Below are experts of layer 5 (counted from 0) of a mixture-of-experts language model. Rows are named router (the router's row for the expert), gate (a neuron's input weights, with its number), up (a neuron's input weights, with its number), down (a neuron's output weights, with its number) and show model dimensions 0-127. Each number is 128 + 24 x the weight over its row's rms, rounded and kept within 0 to 255.
After each expert's rows: "gets" lists some tokens that make up at least twice as much of what it gets as of all text. This comes from a sample of Wikipedia text that the model never trained on. Tokens count by the router's weight.

# expert 12
router [141 105 174 117 155 155  98  97 160 139 145 100 112 167 101 145 174 127 124 116 143 103 113 138 130 139 132 100 107 128 132 104 101 146 147 132 113 110 110 118 145 141 122  99 130 110 156  97 153 110 125 138 140 125 124 151 154 152 110 127 138 165 157 161 131 143 109 164  99 163 137 129 130 118 128 138  82 185 115  74 105 120  76  93 167 127 128 132 122 175 161  92 148 138 100 129  88 160  64 137 105 122 133 125  98 144 156 131 133 161 171 120 160 129 149 130 129 157 134 109 147  94 128 121 149 147  81 146]
gate0 [156  77 117 157 161 134 119  91 113 118 134 149 119 121 152 101 115  92 173 120 153 147 136  98 150 124 102  96 103 116 105 202 112 115 175  99 131 131 155 115  88 129 136 173 124 123 159 138 105 117 134  89 123 113 137 140 113 143  90 123 138 106 141 113 123 105 131  99 147 164 107 148 123 134  96 164 114 141 135 123 134 127 128 167 102  96 136 137 123 155 132  47 113 142 123 116 138 125  96 133 127  86 111 150  92 134 154 116  97 103 120 144 131 114  71 121 141 160 137 140 112 183 139 124 160 133 122 132]
up0 [ 95 125 142 107  82  88 130  78 155 145 126 126 142 123 113 122 132  96 159 155 108 125 136 127 157 100 140 126 104 124 124 166 132 155 113 126 193 101 133 129 120 119 155  56 119 119 104 105 145 194  76 120 121 115 140 140 147 155 134  81 104 162 151 119 147 149  84 122 133 131 121 141 172 113  83 175 116 103 119 117 159 129 126 135 113 120 139 155 117 160 158 148 152 162 125 100 129 167 138 131  91 158 151 121 113  99 129 139 129 129 169 127 106 120 141 141 143 125 138 121 113 105 156 124 105 111 118 169]
down0 [160 135 147 125 167 161 181 136 158 101 123 107 120 126 157 108 143 116  75 144 155  97 174 127 171 165 184 109  90 120  92 139 148 149 123 152 131 126 121 129  94 123  95 135  95 133 122 127  97 130 105  74 118 141 129 142 121  64 136 136 155 131 154 134 132 155 114 132  99 120 139 145 150 131  99 165 123 115 113 124  84 109 144 143  82 109 145 139 137 155 139 106 122 176 139 122 122 156 123 129 141 116 102 158 104 134 125 134  90 114 118 183 149 113  76 131 106 165 143 149 142 133 129  91 147 126 127 131]
gets: " was", " is", " to", " he", " were", " it"

# expert 13
router [110 113 126 110 138 114  85 108 125 116 198  79 142 136 168 153 123 175 121 162 142  91 116 113 139 116 123 141 136 102  96 125 117 115  84 107 133  92 113 103 108 163  93 150 117 109 121 102  84 158 154 142  94 144 112 119 106 130  99 143 126 154 101 136 143 122  99 124 125 133 155 129 114 173 146 158 117 131 152 102 148 145 150 102 135  93 174 129 136 116 122 139 156  94 122 166 142 151 126 105 144 128 132 145 137 161 112 127 138 109 112 119 144  65 180 168 127  98 136 139 122 170 101 164 106 125  95 142]
gate1 [ 98 123 119 122 170 162 116 150 142 130 149  74 105 134 146 132 146 140 138 120 145 113 107 121 131 123 144 117 123 142 150 138 121 105 133  93 191 114 119 124 144 146 148 143 129  90  94  87 133 108 115 128 107 130  92 139  84 125 110 120 147 125 101 153 132  92 128 109  86  97 115 134 152  86 137 175  96 155 142 123 124 112 128 114 128 148 157 156 140 148 161 148 121 108 112 116 119 162 114 127 130 125 137 150 205 106 157 111 159  78 149 127  91  75 135 147 136 129 113 113 135 129  75 149 109 136  59 117]
up1 [134 169 166 153 141 132 116 124 124  44 120 133  77 121 131 146 108 112 101 147 134 115 149 145 132  89 142 132  67 118  91 141 153 139 128 129 107 157 128  94 119  79 109 112 176 127  98 105 118 145 120 125 164 109 185 127 163 139 111 136 112 152 158  84 104 138 139 129 135  82 139 141 132 125 122 126 121  90 105 147  88 145 109 114 116 124 161 128 153  87 109 166 138 133 151 169 119 114  89 128 137 112 128 103  96  96 120 119 118 148 101 129 130 138  96 102 147 113 136 131 117 100 128 114 108 162  91 150]
down1 [149 124  78 127 144 139 133 144 169 150  83  86 136  98 125 154 156 128 163 101 130 136 167 119 117 102 155 153 108 137 165 172 155 143 159 103 114 127 172 122 149 135 138 112 158 111 147 139 148 136 161  99 121 128  98 105 115 128 115 146 102 102 180 111 141 103 108 120  95 167 166 110 136 135 122 131  83 149 113 153 151 137 152  55 108 149 113 126 108 131 166 170 127 154  96 113  83 156 117 139 130 147 158 124 100 167 116 122 129 111 154 128 124 112 127 110 124 150 152 109  96  90 141 118 147 114 139 105]
gets: ")", "\"", "%", "2", "3", "0"

# expert 26
router [127 114 137 104 161 147  84 131 151 128 176 115 129 128 135 103 105 121 143 119 175 168 127 120  85 146 141 153 175 111 142 165 140 144 122 166 132 114 147 121 127 159  82 154 158 119 104 126 118  98 102 119  82 157 147 152 127 107 139  76 101 143 148 106 154  98 140 121 152  95 127 157 119  75 142 128 134 104 161 131 124 124 156 116  68  88 104 109 142 155 160 123 172 125 105 107 135 119 119 114 128 174 132 163 128 118 141 121 118 125 119 112 132 169 129 146 175  76 155 116 146 100 147 147 136 132 121 130]
gate1 [121  98 127 116 160 130 109 126 119 149 127 106  93 150 118 107 138 148 178 112 123  98 147 150 136 159 142 140 144 117 170 122 170 128 139 132  89 116 176  71 127 153 109 173 109  93 114 150 142 113 117 161 149 122  90 147 148 145 154  99 115 127 133 112 119  83 139 148 115 150 177 140 125 139 117 128 184 119 146 109 150 137 126 113 115 150 126 103 119 129  88 119 184 177 139 114 172 136 129 105 119 132 114 125 132 124 162 118 169 118 172 147 155 140 119 156 114 158 162 103  95 112 149 146  77 161 128 123]
up1 [ 85  99 121 107 150 116 106 148 127 164 175 101 101 105  98 133 146 166 158 101 128 111 168 138 127 158 123 129 153  95 141 145 150 116 151 122 113 121 147 110 111 109 109 152 173  70 130 107 136 112  92 153  98 130 120 141 140 186 136 109 122 123 183 125 119  97 184 116 158 109 127 115 153 154 113 138 156  78 131 123 171 147 167 120 115 146 131 127  68 139 146 124 177 174 132 134 111 138 116 120 143 146 133 123 135 147 159 134 131  88 139 119 128 131 130 144 130 140 186 105 113 118 129 117 123 160 138 146]
down1 [123 121 121 131 132 116 132  85 153 190 137 135 153 122 165 128 111  84 125  75 154 143 112 161  75 165 143 126 119 155 158 134  99 110 132 124 110 131 112  96 140 121 113 161 124  78 124 105 116 138 121 126 152 135 111 118 133 120 131  90 118 137 109 113 131 128 154  91 149 120 134 145 138 121 164 124 167  54 130  94 158 144 131 137 120 154 108  79 136 154 124 111 184 105 141 148 136  80 132  90 108 166 169 121 132 112 124 113 126 104 118 122 139 127 135 115 161 151 178  91 142 125 141  79 123 142 141 149]
gets: "\n", ".", ").", "\".", ".\"", " but"

# expert 1
router [107  81 120 140 163 166 155 157 114  83 131  63 111 106 156 101 146 126 127 139 164 134 140 117 152 134 112 132 168 144  91 123 111 103 138 148 151 133 152  91 135 107 114 133  96  73 147 162 117 158 154  98 101 109 113  97 155 166 125 125 158 134 114 164 116 146 128 163 141 134 145 146  84  87 108 168 134 178 126 128 128 109 106 133 109 116 133 110 174 135 143 115 102 164 118 139 100 107 122 114 155 137 145 120 122 141 118 163 173 134 123 100 103 152 155 117 100 137 163  88 101 141 129 149 126 138 126 103]
gate0 [122 147 163 125 141 128 137 104 136 102 110  88 130 155 147 111 128 137 105 114  94 103 121 110 139 142 149 135 133 108 155 110 132  84 137 113 139 166 159 152 114 104 102 151 126 109 157 114 133 131 117 128 121 101 147 138 146 134 127 119 118 132 125 143 150 107 139 187  98 151 164 150 131 130 102 110 170 140 154 131  94 120 148  93 112 149 131 141 118 140 163 169 131 127 145 137 153 153 144 123 159 138 129 101 165 156 152  83 135 139 118 157 160 163 137 202 118 154 103 115 193 118 145  71 119 130 205 143]
up0 [125 146 122 146 146 103 123 135 135 104 123 123 155 138 158 170 114  77 102 129 132 110 116 111  91 123 163 128 124 107 123 108 114 123 139 119 125 162 166 128 122 116 101 149 150 117 149  62 107 114 104  66 137 107 144 154 146 155 111 100  89 124 138 147 133  93 121 122  79 127 150 128 127 155  90 135 109 131 155 101 130 171 145  70  95 134 147 177 121  89 158 150 123 114 144 136 109 149 138 131 171 129 112 138 158 124 102 108 142 152 126 144 131  95 119 162 132 167 111 125 163 110 112 160  96  80 134 172]
down0 [ 84 159 124 148 131  96 104 149 119 125 152 141  98 123 160 140 138  83  93  95 117 146 118  84 124  47 146  95 125 138 150 131 109 119 103 110 133 140 140 137 131 125 101 185 137 145 144  85 133 139  93 124 126 140 121 151 142 139 158 164 103  81 115 148 123  97 158 125 127 138  92 121 139 147 157 154 131 116 135 126 138 173 117 101 153 113 119 107 141 143 162 169 130 100 101 114 107 123 184 128 173 161 177 108 159 149 116 106 112 164 147 107 140 133 113 147 113 113 113 154 148 150 161 140 146 146 112 131]
gets: "a", "i", "o", "us", "ia", "on"

# expert 21
router [147 175 112 135 113 137 146 106 176 113 118 177 110 129 132 121 164 104 119 123 142  84 115 136 111 153 146 154 119 109 177 150 167 128  94  94 162 144 138 158 131 141  84 134 109 112 121 102 170  93 138 153 126 129 100 155 163  90 108 113 105 125 102 125 150  86 152 162 114 110  92 105 176 118 139 154 163 116 138 123  91 152 108 135 138 154 165 161 166 108 154 100 113 110 162  83 114 136 157 144 155 131  99 111 123 116 130 140 116 143 163 126 155 138 117 154 104 128 154 108 122 127 106 137 114  89 157 140]
gate0 [122 127 125 185 142 149 121 132 185 120 128 113 147 117 149 103 100 106 171  80 146 134 104 136 134 143 178 124 136 146 145 148 147 111  76 124 193 137 138 127 190 185 104 162 141 131 141 114 133 134 129 146 113 155 119 168 168 125 157 116 144 122 135 152 136 118 163 118  93 146  57 160 147 164 140 164 164 129 115 141 118 120  99 117 141 123 118 159 125 116 155 155 135 137 159 128 119 111 134 108 130 128 139 137 111 101 133 150 118 125 134 155 144 115 166 137 137 117 172 112 126  95  92 136 108 136 136  98]
up0 [109 132 108 148 136 156 135 108 106 150 136 137 146  92 147 153 117 106 163 129 102 113 151 118 137 120  97 142  51 133 144 210 133 120  66 142 138 137 127 129 131 125 101 111 118 139 148 156 128 152 103 121 115 153 134 104 111 158 154 157 130 175 133 132 149 116 143  90 152  99 158 148 114 145 131 131 138 147 170 107 138 158 116 136 130 121 124  90 116 132 131 154 164 142 146 124 167 112 133 155 143 178 127 115 114 184 126 121 176 102 148  93 123 140 117 122 119 150  88 126 145 106  80 129 125 103 177 134]
down0 [138  94  92 139 137 124 114 153 145 139 124 144 144 144 126 113  96 112 128 135 126  87 119  82 124  91  91 129 143 119 106 134 118 147 192 115  93 116 134 175 147 121 136 164 125 135 126  99 125  84 153 146 119 105 122 162 148 158 133 137 165 175  91 108 131  93 134 118  85 158 139 149 142 126 146 146 114 153 100 150 152 114 134 122 143 115 162 121 160  87 134 143 106 126 101 125 172 125 115 132 145  99 130 126 172 136 176 105 127 119 130 141 111 106  76 175  88 124  92 139 143 169 180 113 137 107 152 132]
gets: " ", "ab", "op", "ob", "b", " sp"

# expert 9
router [137 135 157 104 129 125  95 163 129 120 143 124 104 142 100 135 113 122 132 112 104 161 142 118 101 118 107 135 160 151 136  98 183 136 132 111 146 146 115  87 106 174  80 134 156 131 125 115 163 156 101 120  92 123 142 145 140 124  74 189 150 118 115  87 107 144 128  95 135 138 130 139 120 130  88 117 121  64 127  94 169 116 133 127 131 167 112 149 125 111 100 146 109 136 150  71 144 100  89 141 138  89 155 176 140 160  97 127 112 115 160 148 135 113 126 153  93 155 132 125  97 129 142 100 138 126 140 101]
gate1 [132 145 127 119 158 140 101 111  95  98 115 136 119 143 109  61 128 154 174 117 124 102 158 166 142 186 143 147 122 132 145 126 174 139 153 149 160  99 137  98 156 126 133 130 159 123 165 113  98 119 126 110 111 114 134 117 145 122 174 129 129 158 142 110 105 115  90 172 122 156 140 171 150 109 101 170 161 127 168 123  98 148 114 145 106 150 129 187 146 144 114 105 118 105 113  92 185 121 111 130 156 143 118 138 143  72 108 138 106 125 162 136 127 108 132 139  99 141 151 144 145 134 126 129 147 169 126 112]
up1 [133 153 129  94 128 142 124  63 105 131 112  74 158 143 114 125 100 140 155 116 118 104  98 135 105 100 146 145  99 103 135 102 156 109 130 125 119 149 157 142 139 131 137 134 104  98 126 134  93 148  84 125 173 134  90 147 125 143 143 141 133 117 126 127 124 110 120 103 157 153 116 108 102 227 132 124 130  97 173 120 122 162 110 113 139 178 124 109 136 122 126 151 110 145 148 121 105  97 142 135 125 142 100 122 115 178 143 166 130 145 129 141  65 170 148 160 126 122 147 117  82 136 108 111 119 125 159 119]
down1 [130 144 131 134 104 102 155 137 134 143 106 161 129 145 134 128  95 173 146 114 140 156 129 142 136 146 135 117  80 129 146 127 102 172 142 104 129 156  91 150 123 154 114 154 146  96 113 145  97 171 139  98 140 115 130 149 120 125 129 137 136 147 179 159 101  95 138 114 118 165 143 111 158 116 148  97 139 110 134 151 137 143 114 123  84  86 125 138 136 154 111 167 156 178 165 134 128 145 129  87 146 107  91 110 184 100  87 166 163 158 129 165 141 139 160 125 152  94 114  90 155 136 135 167 133 136 129 169]
gets: " (", " |", " \"", "(", "°", " "

# expert 11
router [128 121 168 143 109  98 136 155 115 150 108  92 159 114 144 127 163  87 140 168 139 101 132  97 152 155 126 136 120 123 108 129 122 143 139 144 121 138 145 143 126 163 128 157 144 111 159 107 115  79 129 115 139 110 112 133 140 113 161 126 115  90 154 151 163 153 100 137  86 123 152  96 116 120 151 126  90 109 126 121  93 115  87 123 142 156  86 108 133  94  92 130 124 150 127 143 111 155  84 171 140 132 113 159 157 126 134 181 101 104 100 137 153  92 159 127 160 107 165 141 150 129  66 103 126 141 169  85]
gate0 [ 82 116 142 148 114 169 123 142  97 142 130 102 138 123 137 108 136 174 178 115 157 160 135 101 129 145 137 137 156 147 130 148 115 158 143 168 161  82 154  94 114 163  94 146 125 157 162 115  88 102 163 171 148 135 115  93 147 126 132  93 112 132 167 113 135  90 114  95 128 135 125 151 142 110 135 122  92 116 112 153 124 136  98 137 145 164 130  97 111 127 124 162 128 136 169  70 125 149 120 138 122 140 108 169 164 116 144 156 129 102 124 148  85 138 138 123 150 157 152 113  92 110 106 152  84 148  98 118]
up0 [141 153 151 174 186 153 176 164 128 114 125 144 120 140 151  93 104 104  71 109 128 137 104 139 118 172 114 162 127 101 101 150 121 132 151 140 132 143 126  76 125 123 169 150 141 166 160 124  72 163 162 163 141 155 139 158 142 119 139 130 136 122 135 110 119 105 134 121 151 110  95 138 151 171 142  83 141 135 125 131 116 126 121 138 106 176 108 122 107 164 124 119 158  89 144  86 149 108 117 124 139 128 118 136 127 129 123 105 140 121 104 145 113 118  95  90 127 162 101 117 132 139 106 105 136 147  62 137]
down0 [ 99 130 137 142  98  77 142 134 110 134 113 125 137 138 121  90 126 131 128 136 133 115 111 126 135 165 157 145 122  69  96 137 106 192  94 161 154 163 115 101 134 145 141 155 113 150 147 106 110 112 144 149 207 160 102  74 134 145 137 161 145 109 103 131 150 115 151 113  86 168 116 136 107 105 131 135 127  97  98  94 126 101 109 120 112 116 132 120 119 134  68 108 108 117 141 143 130 128 118  87 134  90 139 126 160 121  87 122 103 153  96 112 135 167 128 131 107 137 152  95 118 125  97 134  98 156 117 148]
gets: " the", " a", " The", "'s", " his", " an"

# expert 27
router [137 130 154 160  98 124 147 109  72 141 139 123 122 143  78 159  91 142 153 136 115 132 106 138 151 106 151 162 126 167 180  87 141 154 130 133  98 124 114 114 117 145 147 148 143 150 104 125 140 110 121 123 169 138 159  90 101 118 102 149 124 173 165 110 128 102 149 183 120  98 142 132 155  97 158 155 130 120  87 135 136 151 166 115 142  85 151 118  91  79 118 119 116 119 115 111 165 132  77 127 124 103 147 104 131 131 143 132 134 130 138 148 107 153 106 128 137 136 163 156 123 114 128 120  54 126 104 123]
gate0 [128 128 128 128 128 128 128 128 128 128 128 128 128 128 128 128 128 128 128 128 128 128 128 128 128 128 128 128 128 128 128 128 128 128 128 128 128 128 128 128 128 128 128 128 128 128 128 128 128 128 128 128 128 128 128 128 128 128 128 128 128 128 128 128 128 128 128 128 128 128 128 128 128 128 128 128 128 128 128 128 128 128 128 128 128 128 128 128 128 128 255 128 128 128 128 128 128 128 128 128 128 128 128 128 128 128 128 128 128 128 128 128 128 128 128 128 128 128 128 128 128 128 128 128 128 128 128 128]
gets: " for", " of", " all", " two", " first", " to"

# expert 15
router [125  67 101 131 100 149  93 166 111 101 170 113 167 113 142  85 150 160 119 128 161 147 125  86 122 137 139 106 110 119 145  95 105  73 138 100 166 113 130 149 111 118 154 137 110 127 122 167 125 121 119 112 142 126 100 131 142 159 134 166 183  94 122 157 130 146 136 141 126 140 106 122 103 135 117 153 174  96 167 143  82 170 114 138 142 106 168 107 132 113 126 108 126 118  82 149 127 121 161 100 165 162 124 108 139 172 135 151 129 159 131 120 104 125 155 155 178 133 119 134 141 125 145 138 145 135 145 144]
gate0 [124  90  87 124 171 151 129 113 107 123 190 144 174 143  98 112 117 137 146 155  99 135 137  90 125 128 104 157 139 124 173 116 135 124 131 147 158 139 132 149 133 126 139  93 144 131 119 139 101 143 119 128 142 117 102 146 151 164  90 168 161 129 126 132 228 139 136 144  69 158 133 126 125 115 125 144 155 101  76  89 123 124 136 137 136 118 162 132 146 103  93 117 146 131  94 148 134 116 141 119 132 125 123 140  98 175 160 137 114 111 138 136 114 108 140 120 123 129 106 113 133 153 109 168 172 172 120 131]
up0 [119 181 102 127 142 135 122 141 106 124 139 159 104 135 144 127 152 150 112 118 133 119 123  95 108 167 142 130 126 164  76 121 112 115 118 126 165 148 125 131 134 188 176 130  93 156 123 111 158  97  91 139 100  51 110 230 131 144  82 143 116 137 155  96 141 133  89 132 160 144 126 122 137 133 127 124 147 145 109 148 122 128 118 139 118 121 122 132 118 145 131 145 135 140  95 143  87 149 145 149 110 115 151 107 122 109 124 152 149 142  86 124 150 131 115 117 127  83 154 109 115 101 116 133  93 133  90 130]
down0 [104 126  99 118 108 164 110 157 107 155  99 113 111 117 133 122 148 140 114 156 104 153 125 104 122  98 133 144 164 152 109 166 117 119 131 135 141 108  87 106 127 145 175 145 171 116  90 126 156  89  99  84 105 156 124 114  93 130 114 167  84 115 100  97 116 113 102  83 100 127 149 152 139 131  90  87 118 116 130 128 102 119 112 123 118 135 134 114 113 143 172 113 123 115 140 100  92 129 142 102 134 168 168 189  90 137 130 127 116 124 124 114 125 109 121 173  70 135 163 100 119 112 135 117 178 142 121 129]
gets: "ing", "ation", "ion", "y", "ure", "ment"

# expert 31
router [127  95 108 155 125 131 161 127  98 131 135 133 162 157 134 106 145 113 109 126 178 163 113 140 137 102 125 120 123 128 151 110 108 104 172 140 156 135  99 132 121 104 116 143 129 112 101 116 145  70 156 128 161 121 144  95 126 113 123  90 167 157 119 146  92 124 131 159 135 157 129 127 130  98 151 123  81 114 123  99 159  71 128 114 102 155 105 133 140 182  77 166 180 117 165 146 112 170 170 108 136 150 149 109 134 155 131 146 163 121 135  94 167 101 120 142 122  93 116 152 108 133 123 110 138 138  93 139]
gate0 [110 148 132 189 161 144 127  88  68 152 147 117 133 142 115 138 113 146 118 125 104 115 144 114  97 118 142 113 127 146 121 106 149  87 149 176 160 122 135 150 131 136 158 133 123  96  90 142 161 106 159 128 134 105 143 142  87 145 143 152 108 116 134 129 112 127 133 181 145 168 121 139 121 128 158 131  95 134 151 135 146 123 141 106  96 109 107 149 154 128 121 133 153 141 175 158 135 168 137 117 143 148 134 141 102 167 184 111 150 151 121 119 147  84 115  90 171  85  71  94 113 126 111 165 121 152 115 140]
up0 [174 124 115 171  84 149 136 123 122  96 125 128 154  95 141 135 163  77 118 116 122  77 126 102 123 114 108  85  96 126 178 175 126 124 129 135 145 143 148 134 143 119 142 115  83 148 142 189 139 124 134 152 110 108 123 119 124 126  85 152 138 134 121 169 122 185 120 114 120 133 120  90 123  75 180 105 178 103 116 120 131 124 101  96 116 112 116  95 125 144 139 160 123  91  89 125 121 130 112  91 131 125 129 117 116 128 139 158 138 157 157 110 145 153 135 118 139 143 155 128 149 110 160 153 112  91 139  97]
down0 [135 134 117 118 144 133  99 136 139 100 128 122 137 135 114 141 138 150 108 124 164 129 103 114 135 112 133 103 117 149 127  99 103 135  49 143 153 166 148 119 124 106 144 154 132  75 117 118 161  70 109 142 135 155 110 156 149 130 180 152 119 139 156  81  91 140 129 103 130 173 119 128 139 159 110 118 128 126 115 150 139 108 106 164 133 146  70 188 103 135 137 148 117 144 164 147 133 143 143 132 168 175  94 137 153 108  97  87 139 120 133  95 126 122 145 133 155 135 111 128 158 164 148 132 143  82  94 131]
gets: "s", "es", "ers", "ions", "ors", "ations"

# expert 5
router [111 107 116 158 110 154 129 106 112 166 157 123 109 153 129 171 162 161 125 149  85 148 113 145 131 104 119  88 137 116  85 164  80 120 109 139  93 133 136 121 156 154 162 103 111 143 101 145 157 134 148 116 118 148  95 123 152 111 116 120  81 109 115 125 102 102 129 145 115 108 121 152 138 158 138 102 156 167 127 138 175 145 144 120 121  82  55 172 142 142 104  98 149 127 128  95 130 114 157 112 122  98 140 121 138 116 143  99 136 118 102 120 117 116 176 169 164 124 112  98 122 101 113 122  94 109 163 113]
gate1 [128 128 143 128 128 128 128 128 128 128 128 128 255 128 128 128 128 128 128 128   0 128 128 255 128 128 128 128 128 128 128 128 128 128 128 128 128 128 128 128 128 128 128 128 128 128 128 128 128 128 128 128 128 128 128 128 128 128 128 128 128 128 128 128 128 128 128 128 128 128 128 128 128 163 128 128 128 128 128 128 128 128 128 128 128 128 128 128 128 128 128 128 128 128 128 128 128 128 128 128 128 128 128 128 128 128 128 128 128 128 128 128 128 141 128 128 128 128 128 128 128 128 128 128 128 128 128 128]
gets: "C", "O", "R", "T", "N", "P"

# expert 4
router [141 106 142  80 179 156 153 141 140 142 108 148 154 121 122 122 115 114 126  96 114 132 136 121 149 153  89 133  80 122 119 117 117 138 157 111 106 117 159 129 157 146 152 107 103 122 144 150 130 117 126 106  91 143 104 127 174 138 135 107  97  95 107 175 139 138 151 109  88  92 155 170  97 158 100 156 137  98 114 123 113 121 115 171 116 124  74 124  88 119 154 156 162 101 159 112 151 130  93 158 105 110 121 133 139 122 173 140 127  96 161 165  74 157 104 104 140 126 116 159 120 160 137 145 131 125 100 137]
gate0 [142 168 141  91 195 133 111 145 116  85 131 160 131 102 108 155 127 127 129 114 127 133 109 141 115 144 134 139 142 122 103 118 161  95 151 142 164 110 106 128 130  84 152 147 127  98 122 100 139 188 116 120 113  89 146  96 119 110 113 110 128 151  65 142 107 111 147 137 112 146 147 111 140 134 125 199 134 134  87 120 142 143 135 139 144  99 129 112 143 138 138 134 186 138 113 144 160 165 139 125 151 132 126 140 112 108 102 188 122  78 170 161  98 102 147 145 100 131 120 106 123 102 122 134 141 107 156 105]
up0 [123 125 120 144 115 133 115 145 128 131 104 132 125 188 138 136 145 141 141 154 144 104 136 101 142 128 143 126 129 164 150 125 114 153 126 126 115 135 173 119 118 177 127 100 143 170 164 121 109 107 144 133 136 129 109 179 118 135 177 125 105 130 179  85 127 154 113 124 138  92 134 146 136 122 128 135 131 137 157 126 132  99 111 132 149 166 114  93 131 128 145 106  77 114 120 157 106  96  89 118 139 108 117  99 132 154 101  98 172 209 111  93 187 104 166 147 152 168 154 153 136 132 118  97 151 156 110 140]
down0 [ 96 166 105 140 128 151 127 130 112  89 122 119 131 125 130  83 128  92 129 115 122 131 104  49 130 119  98 146  77 110 137 111 121 126 131 126 107 177 136 124 132 131 146 100 161 118 155 142 102 105 169  96 138 198 146 178 131 109 131 111 155 152 113 142 177 157 120 117 116 115 120 128 134 138  99 134 100 119 141 111 151 176  95 121 124 173  89 104 114 131  84 154 127 158 166 157 160 128 122 127 145 117 136 156 148 138 138 117 142 115 152 133 146 146 153 110 160 187 122 138 119 144 123  94 101 124 136 116]
gets: "|", " |", "-", "==", "===", "="

# expert 23
router [142 146 155 130 130 135 150 143 125  98 164 133 147 126 121  98 151 171  66 108 109 126 144 165 111  74 120 114  94  87 156 153 117 139 162 149 120 126 123  90 123  97 143 101 127 159 138  97 163 119 114 137 105 155 112 149 111 124 136 125  84  82 111 129 125 147 116 103 157 161 131 125 120  96 110 139 143 138 132 185 112 139 111 115 136 132 133  87 147  95 136 124  66 158 115  93 142 131 124 147 106 143 138 172 129 146 177 137 155 153 110 169 164 127  97 106 100 107 172  98 127 110 133 102 134 121 138 150]
gate0 [127 142 113  77 142  82 118 150 100 121 163 163 143 156  85 151 127 120 112 125 120 139 135 138 104 131 150 152 146  77 131  63 134 130 139 155 137 111 128 113 128 140 134  86 135 143  97 154 144 103 150 129  92 143 110 148 155 136 125 106 148 117 131 130 121 116 102  89 169 155 130 121 136 101  78 127 163 130 133 135 131 124 147  95 137 187 151 114 144 105 145 147 121 132 166 108 140 133 124 119 133 126  99 132  94 141 155 138 224  99 126  96  95 110 120 105 123  96 120 123 118  90 119  94  94 120 106 150]
up0 [107 148 134  91 118 103 146 146 120 137 170 115 136 168 164 149 165 178 154 127 135 109 141 135 144 136 140 151  99 151 139 119 125 136 155 107 126 128  74 109 150 155 172 134 162 137 122 136 117 118 144 144 130 129 104 113 132 107 133 165 161 153 137 114 142 168 143 120 144 145 143 120 149 120  93 123 165 111 136 155 169 158 141 102 154 119  93 159 133 125 165 132 155 147 132 131 161 115 108  98 129 140 149 137 142 150 103 179 169 156 111 113  76 163  92  95 134 119 206 134 128 111  97 148 102 158 103 124]
down0 [142 144 139 114 162 120 146 126 164 102 114  81  99 127 118 169 116 160 148 150 116 140 156 146 107  86 116 128  73  69 172 148 116 112 130 124 133 103 136 142 116 100 131 107 138 127 103 131  86 158 113 146  99 160 119 123 133 126 119  91 120  74 151 109 169 114 102 103 180 115 124 125 128 147 122 115 106 123 141 135 150  96 108 126 181 132 155 122 115 154 121 128 137 129 129 103 124 112 151 154 121 129 130  38 101 126 120 128 154 111 108 100 155 132 152 118 124 111 120 137 120  80 123  97 101 134 170  91]
gets: " of", ":", " |", " for", " the", " in"